From a checkpoint of a small mixture-of-experts model trained on Wikipedia: 13.2M parameters, a shared expert of 128 neurons.
Below are experts of layer 5 (counted from 0) of a mixture-of-experts language model. Rows are named router (the router's row for the expert), up (a neuron's input weights, with its number), down (a neuron's output weights, with its number) and show model dimensions 0-95. Each number is 128 + 32 x the weight over its row's rms, rounded and kept within 0 to 255. Numbers have three digits each.
Before each expert's rows: a language model's description of what the expert responds to; "raises" lists some tokens whose logits its average output raises strongly, later layers aside. This comes from a sample of Wikipedia text that the model never trained on.

# expert 55
It responds to: Letter v pieces. Tokens containing v, especially inside Slavic, Indian and other foreign names, such as Bolshe-v-ik, Sil-v-a, Gorchk-ov-a, V-ulcan.
raises: "ideo", "RA", "ital"
router:127148127175142097075117134086159174140167099156089138173178151167162150155138129147123137182169060121085112118103117111111118140159099124182123075176130163097067135137146104097102082151153125140132088138139157115168139138160192105093161129139084208112148075158059139144091082175097112117
up1:091056080117191116135111131112103127130147134172122146168151197137146113124080066174068149159174146184103172115160166091174095088124133161101136054146148137079159132139139184054111120165155122102175130133104061111149138161141127128104173131163086114131128119167107139148113117112094107118
down1:149063105100138038106122127137166071098164166073072095093131152141106121146106144097104128168112120156088132156171160116183129139116114064187149093077174166057092118088090116152118107164134177085138113097107149122131102133134173173095151140120118102087131165096131091117111166128121172156
up2:150170056220187148110131086127143088113117181161140152123138168148123130185108138142088129146041082122139148106145154151117104195174077097118168091116184207133092124136120119093166138138173124140117162105180178092143124117142140113155114120096129089149110096131106123169134141092131124159
down2:156102132125152122098122135102124143166099081151090119123152076104173197140128142158135077158104091122132169108099101128072086140113169118210123158104133096213103135188088140161049142142182146120125151151112135110074097136122170124130114120106093112162089137111143088169179161115186101086
up3:154178082157169150131127129067100142134117125176180197080163070106127121143124119168100155114133148090125135118099158170122155171131168152171182123099165130187080064104169144132127165162091149177069059129125117106132048107148163133099135147109112149094127125137182114165114124125120100164
down3:087101076122093176121106094124133118142107153119091197079075190165120128076173144131089144109116065141134153099126065053104129070112140135139128134136143160062134112129088112176074170120172124062118128104115130163169092159080090140110154146130138110129139131091131084138106091094074124149
up4:157158131105125098158083127182139098136112174134082117118119130190135058116154116128142136103081178157182140147166143148109173148100163139155089099085088163133167158131088105103129057167114106133124127138121115081170057099091150069140080076146041116144136129129150106075165120117088105143
down4:122166124092121154120175141164099118142194153164107166122184165116150105166144117115108148129133119161120101109126060130087123117143089107148184113077140102085162085152090051047106097119175114128080104209104160057151103143139144139118146169082109182148149104117105137082147147119161134113
up5:110169131206106096112136139128096148085131150161117121213107135148168156145092098101113115144161049133122157140127121098159109107104114101147133149138126143160201129179149095091108129110140110071149121157112226137179118094111166139128128064122118166155143162141098176182150119189094166098
down5:096140095090117184125145102049084156118118169093159124110112099163159094129138147122174140168160143125161124118157080128104075163171085083117205059114151114085102085046102158102110106121163153117123152131120116139199117167098146093137119121115135148160101156136119145150057100075159130125
up6:121046137145152112142157125147129131122159116130145066135037145159126169113107102137145106112162067126111137145082112075089079141109124087108109104118111062178123180147181162175120173155119116106123115137172162146185122079091177095128178167135180078141085149121144144132159116167130137081
down6:161172144146138201157151111110175148153100141153097124157077089079117083076153091135103131121166131133102164063133170156125134123085189094185092144125162069193129118089133147129172113122104158179146119148157107172105130154157086166146095186112133147163093165101167150163155113115122180097
up7:111141131131140096103106154141165157117175140115098170139145132085221143128153126109128123197196120145121125155123058188128128136133123154176126129111073150158026080154141182115118142171122175090072144108116113128163162103104172129121149104139085156160172093096069152150102102120113121097
down7:116137076127150108156116194117108107069145085160122085165122180171144150121126145150087152124123156121065135136172113104131131142143130173174120134155159199132091117118148091168098053061111123129131148087115148091068130165126146089152103102117137108012117123134148058095100130121133144143
up8:128182150138099072144094157123118122129171116075083094184158171096127113129125125156066176100071081119058148121092142147105122171096140120149152135170147169094150116152168098126129134157137155146126173120096161118090176092102135128178105078140133130158136121138159120126172055155032099090
down8:165163119140105165117133049105126116114099152123105156133136119134164092151130094121166178157166218099130144078123116084140107081137123118166139157139178138134134068105078115086121148107140139161058123115139135187142152133146190108098102155158080149142142131119092110131083174123243146127
up9:083144137127136114165128154144160175067116093156104124096119085165068132163143148149124115091080162152129067112149191137125127141127126145155107113122141131079154228147101124103173133120115118112171089078174152102155160089103162071120180147184130084174159070102126137134133117139085132196
down9:140166074127177125091125121089132146255200176106143183156115106111165145100102183107150132093136106125105125136107097129153113087133142091127103104133118106107088182159171100117156093105136181120118174126140113104133175172066124099131150181141150142074096124133101132156121104119085111148
up10:107083166132152143137184130104163097117140147187078180152130177125122131107070201180137117087096129084133116085081149065121138137116172140157098179146156112145139133104088135112100083143144066106157085128125149115170106125108124169105155078181151115146162097201089185121110128171153096130
down10:088114075109166149074088106115143118064165166124072126184107195132167140162148149136123058125124127139107118116142117123107091150133096125160179132104057149135087099095098127095121098141136157110095131111075135121131115075002129118114112150053131158134161119131102130129176123124091150153
up11:131120098145135103121135154106115157122177133146213137158143164092196166115115094102167067103131103183167163154129105109135141090214056155145147126139110160114112148156158132155136156176151184101172041173182145113151120170159164101134148134101072135160165137148129132114096146152117104115
down11:137096191116103063126108152068119148122131122161217104068125132151077102149137083099114149099113069115093101146086139107123142147093086143072080161117175125139136204146107128076144167143098116142126149083163161129131133183150179147156202152102123130109078127102129094134138104120164140172
up12:135089081093148148095115102092128187173150150141124096169100118141120100115149151121121124158082067149104097122113129102112123136136115161163134135162156104073144085072102100136102107171127205086128061140113099127191154100141127118149081105128082203154087143153125105143175137047052135137
down12:108085090132134120188114137110126058128095106197116228097072137134117140172129124170110135084123154163183117079109113174061154112134108138147151170116075086097136126092147147125126148127100109163144074169160129143106149088139149130144049146138114165110157157145134089161077108107094087111
up13:155156157180121130059134112094091099123131152095076105116143094142101159136170070131124133132163094037102076127134147046081141184111112131145139128071177123179108133105120103111114059130118134133157105146142155108140180043149162126072121155097118148079167172111151129125100126137105118123
down13:153122109182105118107208148068114194187103187147109198158128164112146183201117166137111146127105025116065141161118156157146059154144107176082112144134126155142108161140150124176126174129151141124136122118119137145128116169105137103122140127146161147123141093087157097124114164094118152122
up14:150182134160109146118098061155108093130134131185129149133176150104112160160106094150115141146090115093131144132160104125123114165180083173172160093154151090112155164134084106091080146089082170107142122104200165091187119148152143180093138120176069100079113088114144112193088136177130096144
down14:127104160128136109134106086152139144200131129127170135101122119117085058201149139105160119138121159124169142157188115134068104083125143147147149100134104157106149156190089076131153174164084120075117127139159121118102113111127128145181188109134146070123116102169207176163192127112190098141
up15:092114102160111119083162109122071104081093160144126095167146154187180159113128119162086099083104106151154124136108128103106156158121119051078164083104131137143143146142091072166124168163136057127168112155096102137172175087156158178154108163126165142094137099168142167051121148169128107155
down15:085097084137165141157149121189129132089119157084154158128127095098091052125124116137154180156166154115111142163101082141194051155090113106098146092125066141095093119186092121113141088125160080119187090140105147156077118113154086102121106104134099124165133113198180100132137121090159126151
up16:151126141140146165075190134146112124119101127084160180172144114125201151116102047175143143146121081156113163111126170060164165176149166106102141122158117152161155098124123135116103123097132128139101097136087086113118119111120142177060037107148119121129174117176128151147063154121104099068
down16:091105157122123149114182144089121128083138088100111072082118110073128141098111074178104115130123110170079099195119136158129114131234133184098111133125108154132143213094124173133143093147116099121138116099097142173098085119124144125150175108169171139125089107096136115165146120189161181155

# expert 23
It responds to: Final -y suffixes. Word-final endings, mostly y, plus ies, ty, ry, ing, completing words like Rain-y, destin-y, twent-y, injur-ies.
raises: "board", "-up", " Released"
router:072139125132126114125118160121135088131111090132103080123156136141160143109121107174132120110185147125125117124133149165139144091088202154175114184106232144122157119084137166169165149166125112168133125116108158055194119125142169159113113136163120124095028113119098090167108170164115175090
up1:069108093133109081117152163070185117160158150121118095162113095155165119074175145117127155118141080136095061123137082132115119136133154135096140172083171206074140151043124121072115135163155159137119156140089134116160148127096127120083079064125089097147127162104125122129144048119114124125
down1:138138120116132115153165140164136126073165124042154114052142168175180128178172167087109108113159137140123118122140090077160091108082107138128075157082201130113140111072116164136087088152100139134126152169154197104149155094141164136096136121131140082085122105106105130175078159144151101173
up2:106131146162156135149143163148155141182113151150145147078196149177132118067152113142189087115106138095093143121061176137160104108139111174154130081113164114115203152110070127162116134094100165117094100099140152061168095102086167114090128096174114109117094063119126079152086135137112155091
down2:109111089125147118137093104166146112114177139129131127092106119139196132097109069126056140129121076109152129138151125117084187113073144187168180128120135156096145138155117127102178048063180135121099100128150160153185154152098076094130116124190191168141152124128152132103101109152183091156
up3:175115134125110121172150073120136139101108087094172104128133152116111120148201055073159083154159113112160159144120198097090111090155158135124121163135123092115117104082115194129097131129142169087176117140047157146095158137140141165086137156088079149191101168143140140096161117170075116104
down3:093073112194190135169102092141168116129124130069154127094093164122159124125124117124109073159138164181100171155117094107146088087112178134196148104158133129103070115156106148203157129153144129178140114109139161134134078104162158115078129101180136100144141084145095145130158146167166199088
up4:189171098082119108150184148157125135112158117135118109113127211088103098125113125190112145121142107086108101110115153155145104123164112114121111137147162146170143147219106160171060108120118120194157129143092130068169132103145075171118136085146114123080112136164107088164170217127113121104
down4:161149135139110148144078058119082130109091111116103109148172158103079087140136136103109127086137145139095181074143103152091081135082127154121156111211124118162076126140148124119144177183065156149192165086088126107084146128158136119158089161088105054060111146123154154080121128119142112134
up5:089124096130142130153144088066143029088087125114141102146126135135126165128088147185145131143052144099081113101089161134134111145081118073135137124108111150138113127121122089121136181109073189184181131132081146071124116115138157131073178113099139153187135108138155157108096077189106143159
down5:159093065094101114147086098119128170087080103158155120170174158135126147136113126127168120118060151111130102113133099097123133162093118120140135145109132114179151139132160143176072142174089114179120099189088105111139139098150141190056144092139104133178172120113177130081125199212151111160
up6:120098106163095125155187182080148192189117130144101181114174134114153127082144050069092108122179065164155103121121099147100176128144155166136147095116108115119137129088089167107127095132113098130081110126108122109198129141099168130113090092167184078131136087126161168086138090149139159112
down6:082083126081102115168171108115099111132121110091140126109114175168119171103107129172039132135087159166120137075145117133107137128177080143089171114109138183072095088086129157170138185153120121160099118152142145113150118110118108066133138145147091126103177085133167161087039148146071151107
up7:088193148142114067114040087120142144117112128146144099123133098121082175155081059174098158120191140161106178136086091129121142139135162146122090098127141114124128092121117149150097184137071126107071109129187153154065133076127129157152102173178139087140151130111142151141119124091090185092
down7:073129076150130086123174183189140089116134135081177151130155081117167162149106088151154167146122150104139156094120112125072118096132156129081170134087127120138164203152085165211192141111131053138100143127205091135074150106142134115118151130103106137135170136145110146127091122140159150149
up8:145148100104198120127102119118083100130149113109134124112113167126087182050154092063123152139110132113091206131182125097144166171169156146130153167124158135120035086123178118109115144103152095145075178095087140100104144110183139174124159159087082105128085136118099127113104180160125130136
down8:116147169133179126176117126166132062183140153154131185106081108112124098133054123123130159088138133167161122131147163153159112114134152158087060137089129170172178172147122095128160120106127125069146165171163069130121158148125164103168184103102141137166106129148086117144167063083089176159
up9:124128118084170082178017142122163156126145123150127068129124085139124097117131091071123128104101119128147124122149082115091142144145141112146114124135192134085154086112097199136078109124159174128113135103167098050155123202088125162147149124103120111139112122129153069108127170098112207147
down9:151156161149171065114134125137133101154116112195105163084091128111134125156119076037122088114126171121118141136130070071111098160088120134111221179139143104158155163126098133073156121143155156114124110137079131070127112185158121064129086084136106091152125130128114123103112117051153145120
up10:156060055162060122104120111124140132146199162127083133119113102111097142156108148175153125036113158110125132111099079162126096145106126085179083140126153154076154171135127161212136109142121067111137160090152159083162096113157107098152140125122130082103142137145060115153119102153135132095
down10:122087117137137137085119114153120147166113081110174156120122133112094111111092102116114131164108155143203145121097102192076107087087116121115160162118093079150150145098116143181170132119113167154156157118164108085184155192154197060100115173162143093127157142170071211116094097111118136121
up11:158162127148139129151083081171177160114102075135105104114112166114061059162139091082111095148141136105114154162113112147103130094127185099153119155140115075115122138112144171142151125150150162209112110147160132137130109131146160164107072142204119124098152155117082061123123161198114120211
down11:122176145143133148102158141161115164144127185131133072116150127131147094213177165151104154125084168147105179129112179156052126107149093125139142123133090095125119155145080112151060113161103121128127118130126177148092089141083094135051154150150156123189114070166150176126102185175165135126
up12:102175122130106076132133109104161121098095160142120128123128147127185112091080120180101164128180138194197130177130124211150104092092140138173108161142154158215129147122128138113123171121111121085131153096158150087098073186114095142082124123163140080137121075157158135101125183176120163117
down12:151134126081112140158137215174158139186141159088148174092148174114134111102151139150116179115180159075112196134128144124077165111096216200109137112157149121140135143128125114091149047088139091157122126184136128151165097110160107156111103110101165080098144160119134187110128140128126127152
up13:130144128090119152106083171109178202064143111115154135114096110132079126155109074158116101164171150103092154093111103053112091070086077140071088120162146157120142137091133171110177164071124107136168129152131166162156149151122101112165117122102097121110147103112085099166123136081082108062
down13:187161118146075062155137144149143008094086148142112138146149136116113061129148116142151150126135144083148105133114170114135108129112141145148122106110133151100141175103098083131111098114120064121112144163104108195128179182165164144128170154159103076079127078147144127087130110130199167166
up14:136170178137115139116133121126109073122118112236162073155139161123116110059056096172116119104192144128085134116146120113145155114138163112117103109096085140043129159101128102079106099123159122140187120137090160138150120142125087210131100119165158094062116115138153115151142146134157082122
down14:156121164181131106135065084117143136168192127110119115146090145133162162108164095137081042148108122120157151166096116162145189129109162181161149175170144090159111154139104145062149129061128173125056100154183098150171128149121103180110132158140131133169128166115123091188130132134104121131
up15:150126160106148131132083116116127071092093145111131128112131149129151142111092087114125131102109111135091216153131109098132170075129203123088088197138143102079165128115191133111167136195070177170174142144152132127173188071124123091097137157126102137176170135140161113136107146095106172183
down15:103097094167158078109159092148101104121108098118104098111105088095158126149096176140133157125080095141171192162134113150145122124136078123120137211113146144173103193082052173112155124132151157129175063160122117184095113151125092094160116099134192104111165129110114125163090139104195151151
up16:165151171115125171138133174154085167156147116158120111148129160084138132175118084106103094069130104135102130155096064124103168079164086128166133110099144144131141071112062086222078173176124135124155124153115127102100117125157138196111110090109113113081126105081154118131067183146094156150
down16:177152156130165115116162171148092142090157140135132074122133076158099173123071105111144189117099152129159160142152132169149097134121101095143143102100140180117125084132123089137045141137094158111099185087155132035176171193129129152134107135082122104098108070062129092123136138107168155135

# expert 62
It responds to: Consonant clusters j, tr, pr, cl. Word-initial j, tr, pr, cl, dr, cr pieces, including J in names, e.g. j-ournalism, ac-cl-aimed, Tr-ustees, Pr-ince.
raises: "press", "ić", "avel"
router:076143106146175109109131110111152192083123099140127115131153146146117099129092120152129121186202069137118053086111117115136118166122121107105116142135140184125096108090132164118102114107066137139136165099180145066104151091151114128124201116118122207144137067131123120131117185205070161113
up0:133127216059108131173155136163176130153115092154127085171116110110109139120097108154162140166097154096129086100139184149123128120126069110034099121194134167116123086095135147099071114137113128117135160137164098071105147121104132185141156128143046158106088117145136105078168153167145132132
down0:119177168095193162118081059141120150135121138095100137141132144173182131084055121140091172102075155118124112134086135126154120145080130096165144173131122124158108145152159139169085211159161149140145062116171122170140068141078158123174158153132129146175116095106137161151152104109152116072
up1:211084144120155152133132105145171159073129088141111203136102144120112063170128117147137160182165147121117110069134071119110127129149093162147060155187137091143135122116157132124152131134134130165147119104133138092170158102122081118131150082096087148113133040187197092124149134123129161081
down1:090146082211081115094091178113080171117119115075137139153153193132129115101139119077158111116099147128096111155125152114098128197089119150129093117131161153107099122115128162129066131105127156088126216114185104123110123107083044097162067138114128154078097127090127129126123129115100072141
up2:106131113106179218098160151128165134136147108141130118111199157153097104119158083126128102126171078125106060098116110084122127052148063116100106160091128155107150086055137125140065115058098127129136103108130120134158138114128145125080113119110126184078158103162075145158188137102143128158
down2:129094109171115108133079106119132114111076111170084074137140126118154155095149116146108172112027122093172182162159036142139142115155104173102184121163103129093166132170115098131171111145152152140118104109160142086155101116132123079150195190104084101119117121193139121142139171133118091153
up3:144106176139130142086126128100103109151175063194156113124055163142143147126083094129130072203157109093151112129158130103114108169162156094135191078080138114126090111112133140164089149191158116129183103154142108121106126173168127126139176135067142159150086182157137136133134121168072174152
down3:127126116127098186142073124127088093126101132143157071157149074167116096196122148177112116165155158173161197094107182141076143111101078101089135129126085141120153119100137143116124112164159169139097172105097164110082097125083120171165111106149161136187096147197120116183161133069131094119
up4:132128080147144047113146114126129124092073123076058154171132174092059070151087134130156134155134127078165123124138148042107155140133144128141106103133120084087199138125160205128116171130090112133113175131115115122088133123149159120131180111145084157116103070151073154093144102123111133092
down4:130110134103087157132095111102098090139147159152109152165148113126077111081112123108119164123062184135093111138125168136141117116104192159080153123088201155118176157150120120097159077079099151103141153144168138137179195153100134125148089134174132122101074071142158164076155099130154039116
up5:160155143197133090097092157143078139139142075089046138164133149089110093108088169184166113084146134173133095091089158114093153149128108125163126119177136109126101221105169104105134128114086120136150121106109122082121111123153125103072178201109148155092165088118110114113148083136138170092
down5:120091133112131093133111072139169097118148138115186167175117122113142111158104170077132146072109164163144086148063114086076128141167137180182175180134119151150175091134067150135134135181115097118129104191146090077154109094131175163155093139128116063173112109085145110137148096080100108150
up6:186123136116143174130069114101143186123123104165168122085148119172112142136165092117114099224200136126124049086144099137151111134190117173148071119114164116098123092138151157088165147150082160100144113148161139090144149091087137086087171117178137148105120061129178114140134119104114139117
down6:082141115102143143161202102142110111199129118108126168118147132138116135118077149131145191150139121146084094149102131131098093199179071128093182196107103132102112110058081114134072116073091103087157131156133104090155136115071084099126157141156209169140103121152129148117144115149157113139
up7:100158129136136127149075090132117154118135104130072072110116120157101135132119129155163178191161109132081129085153093207074167198071104108113164098108114107146101076046111141155113126067080157129108131121121174077165125135139130159138162167141104170145095067105153121164096089140110139144
down7:064089076122124177109081160149094040151082172153152093176081081159165109118068149126147116116139114107093126131133104073147136104083107155080170182150124141089133092133085152138130091104096092077153124108160102159148090111110096160129128120132126113194108158150124147089070103111103137080
up8:121187113105121167108127116116139104158177126152094126132156173104187106136038108194124109168149114100119087106085151134102121157091084096091151071130153155187108128128122096137143142113064150120197146128128158109079098089127147180143175052131171164130160166151126141108073144114112103089
down8:162129096116125135169109086073213113131142078150129107149166180141129094150139175090149137097155128110122175106178081091138146147186104115146037153137161147161145082164078178170133126113154086116123111139159117120117157099146142153127158156145090123057088209118124132110119164130156158168
up9:076120146166102146111132118154175169106051107130113179104130099075146091153077150102124105114152068069154106124130165106098141146090134046128113121150139085122155169096119208143077128125123072162155130085126190130172102144120078113100123144180117135119130140144156141169123092149097165065
down9:143137129177162093103142108115124121116185128110149086127108105195184189079178107137124093110101197115065139099167090091154119137122178151186143102111097110088137144144143137099106093174120148114101078105055128124130118121176175136165105173101148080121134079116130161154163060133137177142
up10:060148160148133090106134134104165162094121128106131103137096132162095126138190102108134073124124146111124076083107108092065083115113120084132124177159144165122072161103093129102117123152072191160058181130122158126096113136139136122149129085167141191162138076139103157127181152119170180058
down10:150154104131110120141148080159065148127124155143096125071145082141140124035121093133179110094116172156141115115120125113111129123110079170147136056105178150111165128107091104106142167139134103193171066174159125119165106118124156074099077168113189103129171111111107075077089156091145138154
up11:087159165125123104109128137103151174154137036141131105142103093099129144137167137182128191068194136100131125100175132111105114192168178207121098133145135138134145129182149152097111116144143107136107136098119163145093091093105163131119178164109158225107161136100143133139163134190084118134
down11:190115152142122087138131124105086124094117127111120118111112117193127106136173163118148101094119114108126109073135160069207124161164138110151186151129115146150048138130145096130143142140132174090120093028139109160050126096138099159104115125140131159120124143124076202146176117167187160104
up12:121137149157127175129170126143174106068119134180118072126113141119184112098154115151117155183113128154129029160160076102103099143130118119089114139193181168150117163110098112142108129119166153153204089169123170122080164111131108126114089152114064138132111088121112088101048168120157124118
down12:152155131193078130136112143210140130122182089100145127121081137114161132145154110125123083109138162142162189141108168144110126127066194141176116091108131098123139092128123120131116195220137184105129143116093123089078182086116120104120123117128096096179127094188098125149149084186108152139
up13:120082137121070141107161094097145091139100145088150155150168151114087127116039026118134113109125087132158086134120120121064102151124092118117133141157192174126101160117076158134098143115177136094072123163097087088131162104113132156165161084158142096119123068084105115120152091182122106152
down13:114121127158178105106123097163136121120140101148069194030165174143131138141168127150084126153154142078124140109145135117151115140115100150170131140129150089163158101127199131128082148113132120150165112066053155100160087129101126161117151138091131153153123081137143065142161185064082184168
up14:086140080152203121110154117130133150084099129141123122109166112159219124125121133133081151186116065145157125077108154094122112117139127161092089145131111180166064131116078114139142163144107124085119170118151114151137061103068199065082100096158109163119131141139160179123150141139095121176
down14:139153129105065164150142127159137176120100100127134202117162151093115117166145152113084167122172150140132117130126076101103171135108191192133129150150166097093078181145166137108149114114060122131117174097063136092109142202135131104177143084087137117084139191146157136100140111170139085174
up15:142082095160134136134123131083144143083123180145133181123125132095136093173065168182199158155135130125138067123127114112097135148171137134151140133151107121118141137114142183119177096170081162137135132075144123146122116061090170216079205154058140133118112141178087150103124096132129166145
down15:136174110150135134103164108075121120077174074096114138111154118166063115155221172113050089149143127059157114117119098156158122109130110141179127082122135179179146143089154104147159115060111179169191153164095136114119166141110120120087094156161113110102148133117138141149128169123098087131

# expert 44
It responds to: Word endings after initial. Pieces completing a word after a lone first letter, often F, B, W or f, e.g. F-res-no, f-ood, ch-air, b-order.
raises: "ming", "born", "mar", "erman", "ograp", "ms"
router:134106081145144073087166157064137136111158103138092101144155184112169096135066089155152084083137110123106138079152132142142176169146160131176079113185129149124097111120183188116112111152108120138161137125171152068190133093148157171142141193203115108135154086120104121138175162139117165127
up6:151086117150148124099191104081168079134111134122117084132137100109152125092166087135071115132153116106112119089100088134101128123116123169142088108182147166177151145103176107139133114143220147114112100148128091081146119099051205176105156131107072181108149049137098143150163143118117169123
down6:145046163135095160155128125074133138156171156184153141122098187101160093115127137138140131173160188118178122127098103120159084129130202111090141151093150113193103123139124128131166147156109102186123090156135114097103199154226161115167087098112159135130117105089152120104119125110116184148
up7:087116141114104110134120154096093150125163139168133128115207066153157134123084095173170155081135143130093114164163086100137140103179183114135134106120159144131169232127140098135098116142134155147128078151107129113136152116142176123182129111135089085159148101032166144064142097133095080102
down7:098183112090131107142161128160104118147087130113084137135097129116114166111103140096128117101124138096168074162116122079148154151112066125140125148150088140075126136151178134161107125079126122131095143161131129091138093086143094168184169074072114043069174102039111183142087116113162097166
up8:135112090074075139140148117143131155053136101132061140083130186120089076173088117175167093148135126104107205180125124077156127138144177132127078102165126069144107144159145179130095127119177096112110101110163133158191117056142132144143155094143098094120139142113166149131140129157072109095
down8:131148066121073136076176090101051177054139120070135106074118093144138101185127129151095152100128151157142174164113125129131143106157110141088093081136136142150154148145095092127121137117099104242149119138106161065117105137135155130102170127108124124091073165137134128174143108160133177130
up9:128097161159148134147124123136168088167101145136159141156157158129145148125107113115135135160148153077111202108135138104121107175177132118139156110162162102169082120122101150123113186141093086071190200173151160134186098125170170146149186151175168165126087123111182158213140161129142110084
down9:140136131118115120157140090115099100136098124099094153142183180140132082151146122170078156095099172144117115156115152075172132078104107182132188125103126077089148158159048081140139149200141098135111074107140192126146133094106172176124098139079103095201140116143099106110106069144094128134
up10:108108118059154075163113145128120095121133131120148129154108195114167132067043098141130119142131140181089102122144086178072150118139157133136125129153138144093139136089190157100147209137148115122079105144139172079151136106186144154136121174146156079185116140115129072123163081164191106144
down10:100083101151095121146143155123099132122121096165135108146119150136144095040133134134142075126125094143065118151155154132119115132200147111117116106133041144116122159136154132149118123097167108037155099135154167103181120152153137024165106153137104181189152100102140093091141098150118179099
up11:200079126109146100137112221162178066121101102136165161141145150125085096073137150139076151074120087156141154150136128099168066180095155146067120112161090147118114115101124116127135136150150104115103085153121167071158159127115176129160161089109141147124199149119117103174155087089131146111
down11:095096148183186112095088150099128133181140084093087163170169142117107106180115157124126136118148094139152160082196150085128139178132019131174153138115116173131134124094135101161092099109130108145131146152144116088113095104126128084136103072150147096129138106199146092135168179144105150065
up12:112117180096099152100166153111109176189123159134162124115186105203108178081103055092116118149127169111099144092143093143102091073159119172122127096128116083135132101080104167093087084116139140138120102155134124081141078108122069077160144170163101130120153119132103112143121175151042147122
down12:126179141156188140101093138182160120112145128094111120144205176165137150135164183112113109118121109076124150099149095047167168112157153154116118118167154134084120129095109186153079105127136121121079149136124117158081056098120105099077089111191134163161118097153154129072122109114131067087
up13:123116132131149118152101117109122149155123103109058108110091160147168091099062097126120106096213153046100071144115199165137192128098113139121119097171142105148131141141125118124118178136112181128161096124148072132169109074139151112146157181177098067144133147120071120104171172085111131114
down13:097133114056151046093130124147154146083139132139090131158137102084120074177192180110104113123062151145129144133147058078089104132153141150076145128115159122151151136181090148118146134091132059138139138155104175134075170154151127108123125095106116114106114139138185175126139137201187151117
up14:165136082128192097104113152117121096113205164097122167124139108114178122160147106182160117150167089154098170121149098084139188152127103126100104124150158086186097131110177088147142081079091102122136148112128118152142114112182182154087151128168073150232132120119148110125169136101085152131
down14:110138125155156173149143125171122087108159148083147152134144167134113128102102117145115103077126110118111146122147127077106107170120147098139092209134154180133161157142175152150138125075192130226110101139148024134116091093106114141122092136150119152164072141218096180136121126104125112157
up15:135120091097132098151124095134132173144103126134104160130124151099134132104085054221114115150153110121132161128116159133141092139150111207074133130184108116164108144159177190134168105117169122118185106110142121085124110065140161117131179107148139132085139064078080079124188161126111061136
down15:113088084149119079068136053142147091143162148091116157149105148146108071136126149125107124161140108183111150112136113100190170122134120117105145113091069111134091150150198084077134136058096155103157167099151097125136097138180187111152165140070088169079140099123091117110165104145086156160
up16:123104107152133124091061133152176137154095140177117097097121133116115086134116087153185123137166090158164176169078126115118130164072141141127172085116156128111147109123134179080098097168154140107232135202097150108175157128166159110142157081160083145119192142080120093130143151140132088110
down16:149084134133091121108144138148112061134138127191119144081160109154166145143144137138132135176138126145182104186204095152139143083136104154163137132108096135073110074153094073138139178142136101135042106105171192134136109116097125156093185177188101138167083125200120114138142124120116148091
up17:202139127082143125120135185169149188152120129126127182104178158090148091182182121154149123121103143099155167126147156070086101100087133104206102148179118147137169101114153082129111099192102082081131102066090138082133144149151132140082145158141127127112172111164169111135114168127133181140
down17:108071174123065111085098110120193117152128110087159155109112164091100155151118133077148110121125111107105147063147065141134168119146148166187122152106120093198162175144152145113121137125117078154085141122218156168097120143148195142119102135152125160138154076130149094142146115130135202083
up18:104097124135140150101169103059107166095106165076108083151130164072136086163125126156138113119151065116127138071084135135134170118168124132146173156142142073142103143052121196187118164173149125132140123149128146150217091094095132166150107143115125121135118083101159120180129201166153135150
down18:140084106106104139081136099129056149147091155083154141146137135146108144171082151130088142197142135109132145075083127101134128102117122175140121078137154132122087115119126150135115078164079155126096128157112112052127118087068113112182092106079148062139128138136118159038201109095095090157
up19:160137095145170101119143193094141141151141163189069152094098185125127092060088046129136143150107131128113103129065145183067096136152108089091124109172152124147126161094168136095120106151128118054116132173122167094158124120113079134148140149128177086156148074163128119094161130137103102081
down19:120107144126144068107157116184152098109173124081104111132093138166081094077133144087108172143125143177125129180160076150120165135117082132105135107096134140099163193156127080176141113125093137128126068105161109058146153100170091120129146135086130121132114111197149161217115096127087144061
up20:084111151112150146061187098144095074132134134107123093150162159156141146152147147140126041164141139169090097185162083104166142131132132150172049121102139102068104142078165135137108109127169176165141086158146158115102102107154122177145169101135124177121106083091112192119173159134149148159
down20:079080176118144131117081150169164108143116114165157197131080154127122123129075022168051198092121124152166107170163107164079118126137101115097134111147091156121102110151106158108129144081134063162138145097114122125181159110141158119113169110072124138108091118102132159093122108080150118116
up21:143089151122170143078105122120128188120140117138097182130137143120106165079112072146149136112102086190197153099127111160136112166115126107137194110147106079130081101060096142076140130084086106106115084114122134152136178101162190156158104093145130120068112100128141180173144127079137203111
down21:131107158139101080064075164118199107136108084159086091146071096074088139147159136131164075141098085142203151104116127164042166086083130146111116104157135123137141137107120143117142127080102160137110112150149096114185135111154171142115135141123115153121100104099200119156179128149093096187